Below are experts of layer 4 (counted from 0) of a mixture-of-experts language model. Rows are named router (the router's row for the expert), down (a neuron's output weights, with its number) and show model dimensions 0-255. Each number is 500 + 40 x the weight over its row's rms, rounded and kept within 0 to 999. Numbers have three digits each.
After each expert's rows: "raises" lists some tokens whose logits its average output raises strongly, later layers aside; "comes before" lists some tokens at least twice as common just after its tokens as in all text. This comes from a sample of Wikipedia text that the model never trained on. Tokens count by the router's weight.

# expert 23
router:475499518513542490535421503493533515462452461518509508516474512561523473479430577496503504508471510453534457489546528560527511575529494498530494476440522483543463540454471513448541484483455505541489527505529507558538445501541517543544466431475519466519470447505569475452486385488596455402523450534485461563421532536477505486505498479466485481491496497422434456507546536478576533457542518549522502488473481488492436548483593419541423476431503556482548501483521507459532581478524475483599555536427537471543490450536510496526452471612500509456492467568507507446518589456525492514548573482500486528436497484459479483426451536534588502566513480484530516525515559519463472517560499543439463524513537503473506410498448523468469512497497577535488536540535475511535483471486549
down0:461442517451475487476445540598528553582467433516474540491493516521550460476545505481523492460541491478469529513500563503525533597564467473514520480533545444430472501521572477520483451449500545519530488499552543465524496490494521545505518454458548552491443467590517436491497513452524462492518552443450537457529471489452499440416501517463435496501472486449512518524495583393411482482455547457497462509519465553510512532527521518476524523524511581500491470597573499531546504516499565500515419496483442498524424433420507555551525500509483514590517448417525544499533521545497518489471488422534548478512527512527534510498566434456532484572520542454452512529532485478483498436471473456471518557476508543486459498511561541452545576491514453483458525472485478465495412523502425
raises: " the", " and", " in", "\n", " ", " |"
comes before: ",", "\n", " and", " he", " The", " He"

# expert 82
router:446492497550571467484486528489471459506472505524545534475535514513484483494462492545540469496488459433553484483532451521530471578508493478543452514442549471568505529472521555570482477573490484533507443559517556543476465478492423508454609452456603547457416498548569513442477488540540496511476520521508443552449486568447536473463492539548465479446548508391481480545566497533483460498513545519488532487457470522484531571505459498517438483430509490535578521556485532457390584536546438495544562535444519509470480482439473466448493484537482503466466486507525505463485506537536494531500510556452530500512415495542528490431522613443507563505411532463530521496471562531522489459521439535470515559491442468460541490511529461424489488518508453509472480517485500517528510580491469
down0:516477542534498567495505528482433531469513478469503562508488519466622476488562416483471504466524480506496497536599496471468523486492557489413468530415562521476483488523528473468528527469447418496446524540449489490470473491521456523475469508501489440573498502481472439532440512521509451519479507481465404504563450499439554467464569502510484500525473521563622498509456508406482467568561489519560490436533482602454549559472516526522460501408477540595480499380545482512541509520495462489458504574520482546543490536523494551448458459476422534451477554528502486553457504478510452454527562536536460569491472465531565500522505480471553442536489452540494504488532527492493494520503548507491560511477462515514437434573503529484515488522547527515501449501485548465510462463517495
raises: " or", " and", " ", " in", " is", "\n"
comes before: "\n", " was", " ", " is", " Candidate", " has"

# expert 90
router:476460544464560527558475433527588482480515499522528542520465551570454465551470472482514485471497502477484515508452537593498579563534434424475432494493478475519489483514482480566412572480428499510459534485474491523552464521500484480409556527513480550455510508485494480508469428487504525489532501546552452548476536517446595481551478511531415508452547552465416560530590530509510527486507497458488513465506431543479468508483540463531511527472567465495528539557524508478470515566518488519473509555424541498511479457501507443474490501513542497510505489548499501463470479520501480494565497561425521569562529479475472527491482520426514571492496485449527521636546536511515507480430467511470445574468500478429473408474488533514452412489540517535526453424510486549568471460473459
down0:455524523527491491467493543498565569532525449502500479408503507443487508479482548525481506525536531552496413578475534528512519513559514508533482537507560518440525504494464549541478462486523451488516437531518504550511439471503529506447490518380513445528480490458462504497420523420533508474456522567517514505471425549495463478496517500514579432502498470565513479462569459504494509495478513470459455519505522552556601577433462551556517487469541489452531506469518448487488427480491480497474517562578528462492433472501551547445567477469576448560546469491493521531522471465555455433517442543465492472573510497524477456506522467498440438501481567520480604474455544545545566529462488498548517522499515427475502554488532517492547589465414430516547520455427455480485467516480483
raises: ".", "ul", "ov", "up", "-", "in"
comes before: ".", "in", "d", "z", "y", "ix"

# expert 69
router:428467524485522570558436420502558478476434460521481523516461474478539480523532508483513467425423521460579501521524469536504497568493519477505532505446485467498473492514467449557468516481478540501463552540497557531567427515560454453533522515486593443470449444561580483482463435486554490492523408524502452532468515494422556489439472485517513441489529553519459546512588589482502510500555543573502569537528492477475476542477531480421419485470510470506525486487532440464444520510507493491532512523505547468525527559546496439462449460530518535454463478548559464501528505436487517524479544577403500532476550453491492528549544584475545489583516510472553527492575520497493491527515480556486539546477591534518487444451460523426469509460512513493515502566510475569525520507478467
down0:476615523462483534538508541509581472497551478426508463552502463474472516504458476515500498524522522533475446508561483494403537480385474528516578589501517544537527513470511489536402427516494487482472596466532472526551422507515494550537456511478473538535444494486479553509464488506470537493481522502522583455506493539479580494474511427478499494494509506486502453518438461561548501527563518497517481537554447537454523452520490536518572518498502442546500494489526503480404534517512461521524521458517504492532598528469519490468506431554478562437486509453483533538492409420454493514511444572589499475476487486504418515492492507491542514492462499515495379535466415501597506539558474499510492494496484457445504525536552493524422505508545492497438536453453531466527535508477430
raises: ",", ".", " on", " in", " and", " of"
comes before: " of", ",", ".", " in", " to", " for"

# expert 70
router:497475532520499519494492416506529448509465524517471479480577538512479476527457454515515482468425481413511552598484521522540487494540505470559516416528542499482461491529538449509532474562487464505428466514523558514527452593499499549432511500482485498487517507529539571495510515560494494465571435504452405522487511525451486461487519508493495455454512493449469514449554515523471444503494510503492534470524475519450487501513534498585479470470544550449486536519473501390414502565524529497457522593434521474507459525528525476446505504567537514429408458521501418419502553414511477562570503603452537524560492486502508480492499482501513577497456508431475476537495540546460525573507477491429558441533520542481510421523458542515463530536521486517519520529529471512513397588477474
down0:534521538535478486553607580516459433532555490510531527453471491510518547511508566506542483493570513533454446444486508483477492445524490544429527586462439530587554499497476493471444436535455533452447522493525513512491545484445491509498472475464491558581487510390534486436508500443464466494478509407486571434508526467508529486554496523490468535493540457468531532521520479505508515532544550580446432495473520533578473397480499438460503521455454483464539548535524474533458535498481444496518472492493487498545522521515445527487435440522456506522562479505483516506502555517531578532517504459488469501463492510498466492441466517494600559515501510470537527478522440541452589564498502623433467536459518453475510486505472480479478507386453526489565478478551507539458515426500519
raises: ".", ",", " in", " |", ";", "\n"
comes before: " |", "th", ";", " /", "st", "nd"

# expert 26
router:456542539481503503508478451519556535500438496519499530494503527471485469502483456558433443431391506492552516534548492509532565536500511497510459526523498495451447459486504416511481496556480551475453542473495463477614486473534485554496454542526507508455461496498543520478477458505540521407515414552444470484478510469438491469385505548519549448479471495498478519494546583436489498513536493540470548473523529426521435504479477471493508446456450483490575507573532444529423581554501501494578585505461587506590498476489519482436454501524486508534474535485529507475466547497520529533453493493480508512453494418509561455503495501491539517560489447491545481592534524554477484521463469537509525509518593541520579440489494519445488428528554513443541572514555502582532484520471533
down0:487470500562496518525430412614501454523438422512504462500511471513597456535526500515494449481514545550528437482517461494533509538461514454466474521530475526513510521528537450461440455482570451527467575468512587498448510533446533405473560462510556528540507494504558441457549487565472544427567457486587442534509418549475524473541526518516421569488454476522481478522525523565503545522551543502498460457444601478476523448463505503471503497538537453531525504557497541503533557468485574468479516524537488527500450449593454489471576485523507518509459445495488456515467458522497519520518405510519527499477397492487462507579596511478516511488466479537557503458517512457498562495504449481488533510476491538495549468513533490519461460471460488450484460534537464481480487513409473
raises: " of", " and", ",", " in", "s", "."
comes before: " of", "s", " and", " in", " to", " =="

# expert 33
router:491519461534481550495423443461490534464446502529530488468525534526470505489489554536505493439512470476533487472500459528568543505512473436516488480423541478478450527528446468497535504580520557486511525555524479483512466507544526536526516511510516547456440441494501508497472480549553487446493499522486479560462489516493496430502512500517457437493467459434405507498538501469551477476504552593578509551437484512510443544502517539531444504401526492445550537548502457494505548472569478481527541519489525537489565461556502497428443502500570470410417399454557548454477541425560472542460589528545558437435478512499495511531462456528574559497522515425484572500562513527496580572518464502437524513432511510524483462536481571405466511492498505527472481475547547548494457544514509
down0:507473466490606432524467451502488482371497465521495474550484473500435475415559503481466495496458513465478530497491468549562420439552562512585488503490483565484532471514465499503517497506450518521449467369569513511510522488546525441548577473456457495441529534486479479428473520478535426578510526476582513475489526462485543528511537510479481486494532453510424514555432486486456463492468498494499588531538497562546512457520479420525569553481532440485482540523529479511458517517542487576463527464552522530479468564545496504496401510494477511526505573542517479601518528481511450489500424420493447413518501500495486457468578436482428516488587525464471531531502511512489468498498478519527545511597527497455488527508526502520480486495520550516489542514489460572499530499528501
raises: ",", " and", " (", "e", "'", "."
comes before: ",", " |", " (", ";", " –", "'"

# expert 34
router:427531506495507490525398454519497523512529468533527501515497500610561450499470565528473465446400517431521520496503519501583580504544483460525504507477497446487502492474451561516548445525510504516457462540521539505534416565542499482485531483500559508523441502532498498442475464480497433519559471486520487540469543549447538519465566480472474482481471504467494496447531456449559503448512497509562567472462494476499464545506569474512493489489556496476549487472524454490552523506575538482584556486396485465520501435474523483449443558602564558509408484545469472514444607504500476499507475475518474460458469505523532436472492549484580503523488459490568515569510566501497412470526469480452449524464454509457433450523440510426492527569537568491553530522510520523541511493491507
down0:499477493525482517507492504553438488520490457464563514487526544501531506570514554437477472487506468495485445420463524540506537519437477546462497473539541442451455569486462576475509527421494466507446476602494521527537444505459503488469475424533503508534448518484515520456560457465478540494470481469501561532489487495572513512547507573434483533474467471384614495475482490539496448515582587489451485521545561504535502466544580470453459449406516542529509555472555513514562456530450516480501489533508487499566453529456564495561449463522504490490513455472465560569483521477490520532555470474516499503564466346525523416505484469440532524519498494527467505439486507577494491510521512567498543486520507521477490505481565482499504446532494433544423458488481531499508557448550482
raises: "\n", " However", " In", " They", " The", " This"
comes before: "\n", " The", " In", " He", "==", " It"

# expert 43
router:445480576479554480530442490527526468475398500533537513431518489499531441542445466615502479500481520458490530534568498497495496500518563508547540438447528494473475514516479445436488529524456508539474464456482502475520430557507532559450503421508562434442443475489536538462492462549496481524562464492497417498532548473413487455544439535585427474482515500460469520480553494489491469565542565491465514390553493438494472580469496475552436537475553451539565509525549521507452541512551556529507462557380541525539471504482451497480547525479577486418496509515521531472509598528532514504553505555480524454478498505472495518536545512405537499526473529472535500557546543501483474490509456511489481512432551447437532498499469535473485532523519516517535539479537507526473480474443533
down0:506512465555512501539498501391516511618520485507492552457456455525514478566506491477575453531520407498500510518519428456448542383495442467505506576518482496506558545528560525569547536475487518416548490518550493523505486468529445511535458589506526477512504458522428456521490535490531521592516497486492472476546482417452563552487461477513546496493465497482544422484508423462507511542520501435523498505555569566537457476456440424486422522520418533503479464489517465402465533535494547526570500491538510435523474485455560493459445559507482523489515473507513493538504546498480526506545551544487484495492498555483467478461466515445520467514521488536509558494570484524489496633434497496453479453514509490508469502493534507475492394512542479496516477468457496469431587501512491
raises: ".", "kin", "tre", "hon", " |", "il"
comes before: " |", " -", "whose", "Following", "Success"

# expert 87
router:527477490516516523519450448424495535479508532525528495460592531509498474477484509542460528459499549505487478531498478534487519472539463360508463491471524511448503537514457511501458480601504542575492508586534505496527472520511487505540526521488496498485432422452488537521459481530575506466519519504484477561469492432446507508446501485553445510405524497481413396485486580529490517493483584542563511506486436539464432501568599518506450471495525495484550455481440453541532530480535515519522533541502565531501523486547479478462412403494526466494414465476522463492504569438507498584519523586527482473532472508496510483493439459502608546506530496458493527485561572543486559559502474488446518532461494481510526402515526501435446421485536482517507508523538449542515495536480522
down0:465511525552528535430455537506554525485536446404523492477522533470530510522518478481454487493511497484479494460488565493459527454585525538458448442527451537478432494503582569506565504459434474629517535453489506438433468513494518463574484448561491467548441490422464528445506567509528502545509554567538538483468494488561514454462459569540545511518583469505486482488485519529551529512452566503540495542518480549526474534536536483443482493518460507460460480496450439537486494455433487523574463563498466505456494447513445493508415533469498584489500440489503546554537515482460514504560506511491518424537547327515546486484471488562492532477513485524454517562510454508489452471473494486469568577531476441489486508477551555472491495518461466521515513431498490520503514455472535
raises: ",", " (", "-", ".", " and", "'"
comes before: ",", " |", " (", "'", ";", " County"

# expert 49
router:465444546477506529572509551527481561450473543553532526506493499535508476535470490545529467495455556506560481529465373452562511577553457444515436431520570499487493483507474461472522548544496537506433485492539558477475485532583483490504534509514559507461504492570496566454422469482499470490522456525505448478458519451503443518491522519568504547506620479525434506533587588542528518523419528506501556431467485537465495501489499494534461535485505513480514530560509517464520505573546438488469556574488441507487458485493545480456460510555559515429497483493520494424473605455481452550478516459472509522555538546495488526459519498440545556475425507502492563501510547431436429436476470465493510506449480516446510452450530521490505443469508515471523485508449507506531392476524488
down0:470449476530508540498483524456532457531512483441490497554480475515532485464507498558497506517461497478470507485529512491475496467463484507514506511490496517443476561455512558473525460520540457486563546453462499472472502524514469462560402508413526598575526442499496473507513476496495553544475571464521612413482476498502475504528446557538491575492489475529562504518475523437466459500547513495471525595537482458487489570568512506473488478481431426451517495507449450557550513510579518438603546532552554516562455538511451496469527470416484500446457539431467444520491435521507569448522474547457517538475483478506564545489438532566612445550472477485508490463531527526538507530456417495497540500490551510571568503436459519429534494465497430504470446517449487509516464559535499
raises: "s", "si", "th", "ja", "t", "st"
comes before: "s", "t", "m", "d", "ing", "---|---|---|---|"